python train.py --n_layer=10 --d_model=128 --n_experts=128 --experts_per_token=2 --d_expert=96 --d_shared_expert=0 --activation="squared_leaky_relu" --moe_layers=[0, 2, 4, 6, 8] --router_score="softmax" --normalize_top_k=false --routed_scale=8.0 --balance_loss=0.00208 --balance_bias=false --init_std_router=0.0246 --lr_router=0.00127 --vocab_size=4096 --norm="rmsnorm" --norm_eps=1e-06 --tie_embeddings=false --optimizer="cautious_adamw" --lr=0.00122 --beta1=0.95 --beta2=0.95 --grad_clip=1.0 --batch_tokens=65536 --seq_len=2048 --train_tokens=661900000 --steps=10100 --dataset="wikipedia_en"
Below are experts of layer 2 (counted from 0) of a mixture-of-experts language model. Rows are named router (the router's row for the expert), up (a neuron's input weights, with its number) and show model dimensions 0-127. Each number is 128 + 32 x the weight over its row's rms, rounded and kept within 0 to 255.
After each expert's rows: "comes after" lists some tokens at least twice as common just before its tokens as in all text. This comes from a sample of Wikipedia text that the model never trained on. Tokens count by the router's weight.

# expert 88
router [146 155 113 157 103 117 178  90 124 124 111 183 116 141 149 137 128 135 137  91 149 150 149 148 112 161 103 168 149 119 161  98 136  76 180 132 142 172 112 123 104 107  83 110 145 102 157  69 176 156  97 170 151 151  63 150 132 137 141 115 116 131 190 157 148 133 184 132 115  66 181 136 144 109  76 139 137 126  55 165  87 153 160 212  93 122 189  66 156 155 155 176 184 164 114 121  89 128 101 129 160 193 113  87 158 115 124 155 115  82 128 162  84  85 146 139  81 168 150 114 166 159 108 119 158 103 132 144]
up0 [169 133 121  95 130 149  38 150 193 120 131 126 122 107 189 168  95 103 180 157 124 146 129 185  88 102 110 149 107 123 138 181 131  94  93  93 105 133 166 139 171  91 142 109 177 154 107 118  94 114 164 130 156  63  81 129 127 145 146 108 114 115 146  75  96 111 117 149 129 101 152 167  89 138  85 141  85 179 141 174 112 140  68  90 179 105 103 121 189 140  51 145 135  75 186 102 146 158  84 152 133 134 127 149 144 165 187  98 126 161 126 112  89  83 135 136 131 147  65 156 118 144 122 133 141 143 164  77]
comes after: " 1,", " 2,", " 3,", " (1", " $", " 4,"

# expert 10
router [186 144 116  85 174 147  79 100 148 163 150 160 147 159 155 151 126 150 114 126 156 150 153 151 103 154 183 161  88 133 142 123 104 134 156 148  91  67 140 164 136 107  99  85 160 105 179  88 107 130 167 124 148 133 102 149 134 160 143 147 174 123 110 141 175 139 151 129 112 190 162 108 141  85 167 109 112 118 144 103 127 221 179 141 109 174 105 129 210  95  59 125  95  63 105  89  80 161 126 160 148 169  63 118 163 140 179  93 131 127 112 148 134  86 101 146 152 193 132 114 118 149  89 162  85 137 129  94]
up6 [149 108  84 136 171 141 113 104  97 187 133 115 144 156 122 110 118 123  71 132 104 138 106 161  70 156 167 178 190  81 111 178 163 151  99 150 136 158 181 130 152  71  83 133 108 131 163 100 135 110  71 112 172 137 156  63 166 140 121 163 152 111 143 155 179 137 116 110 125 165 145 127 133 112 120  79 180 152 153 152 140 124  53  93 130 114 188 165 150 166  99 145 189  97  91 115 118  88 189 138  94 108 102 135 142 202 168 152 152 111 150 131 127 139 178 119 147 166  33 120  96 102 130 135 112 132 133 119]
comes after: " |", " the", "|", " World", "ular", "ronze"

# expert 43
router [ 93  70 116 142 100 107 115 139 117 136 149  90 118 108 163 153 143 160 120 160 112 186 165 157 156 104 140  99 156 156 133  82 174 115  47 162 120 134  91 152 111 142 129 111 126 116  94 132 159 145 167  80  75 105 134 144  99  92  88  95  74 174 120 196 120 131 110 105 107 157 158 113 162  89 132 105 130 175 150 165 183 110 105  69 119 125  70 118 141 104 132 106 113 150  71 161 115 166 146 127 164  93  99 105 116 108 183 214 101 189 103 165 158 172 113 164 127  53  87 137 129 157  93 135 146 104  82 103]
up2 [ 76  86 123  97 126  99 148  65 133 171 108 161 164 125 107  96 129 111  81 185 167  93 140 121 165 111 121 119  99 132 187 129 145 140 156 106 204 132 149 166 142 178  81 115 155 177 183  88 123  97 140 200 122 147  93  91 126 118 147 124 141 105  83  80  89 154 120 125 105 107 117  82 153 116  89  99 160 109 124 121  75 118 118 131 115 126 146  88 129 187  91 120 109 182 147 180 167 102 182 142  92 160 103 132 127 135 161  88 105 130 140 131  94  96 159 108 144 160 160 123  52  86 160 192 116 119  74 185]
comes after: "\n", "-", "-b", " It", ")", ":"

# expert 28
router [137 119 117  88  76  86 131 111 169 131 127 104 144 138 127 120 111 150 125 124 163 160  87  90 154 183 159 104 126 150 125 124 100 143 165 152 133 120 127 150 116  86 148 173 165  90 128 118  92 171 132 147 148 171  55 116 118 105 180 149 155 149 109 157  97 130 145 109 131 125 154 178 112 157  74 132 180  95  63 126  87 138 161 134 167 134 154 180 106 117 204 180  79 163 149 144 183 120 193 124 137 175 167 148  65  91  90 163 152  85 163 202  64 136 129  76 129 103 143 139 177 150 118 130  96 107 177 120]
up2 [129  98 178 126 124 154 142 153 138 113 131  88 145  86 108  95  74  90  81 176  94 123 138 178 160 159 152 138  97 166  99 160 125 134 146 106 132 181 195  92 120 139 122 156 171 111 114  90  46  85 128 131  91 141 133 103 139  89 165 126 126 192 150 128 127 115  48 110 125  85 124 103 192 120 118 181 178 140  77 180 154 107 106 143 158  99 177 143 126 160 146 142 142 176 113 175 136 119 130 143 115 152 112 103 163  78 111 109 118 103  87 130 145  76 120 111 123 100 160 169 215  94  84 111 145  69 133 161]
comes after: " the", " a", " to", " and", " of", "'s"

# expert 24
router [111 101  96 117 127 196 101  87 134 169 148 137 116 110 131 163 147 171 147 163 136 169 152 150 185 134 118 167 126  91 198  57 127 111  69 133  76  97 164 107 103 151  89  93 137 115 115 149 148 154 206 139  91 149 148 164 104 136  80 165 124 153  86 187 148 119  54 140 169 118 152 144 134  95 185  91 137 151 143 129 174 114 148  94  94 134  88 132  91 105 134 123 159 161 124 107 114 173 128 123 161 106 162 160 121 169 100  85  75 177  88 101 183 176 133 159 146  93 120 100  96  85 116 137  93 151 115  82]
up10 [ 57 152 141 192 105 147 166  94 139 143  64 111 111 118 132 125  68 146 116 132 135  97 118  68 159 164 136  91 117 206 125 166  78  46 107 164 151 120 127  73 175  69 158 145  88 107 119 113  99 106 132  67 130 148 140  83 133 169  93 123 148 142  98 134 105 106 139 127 166 140 182  77  80 113 163 128 139 154 150 119 135 147  52  95 127 147 116  86  38  91 141 169 120  91 136 131 105 150 109 128 129 135 101 118 149  99 104 116 121 155 137 182 156 157 137 102 103 158 142 129 155  94  96  68 107 126  90 127]
comes after: "-", "°", "ific", "unning", "cient", "ron"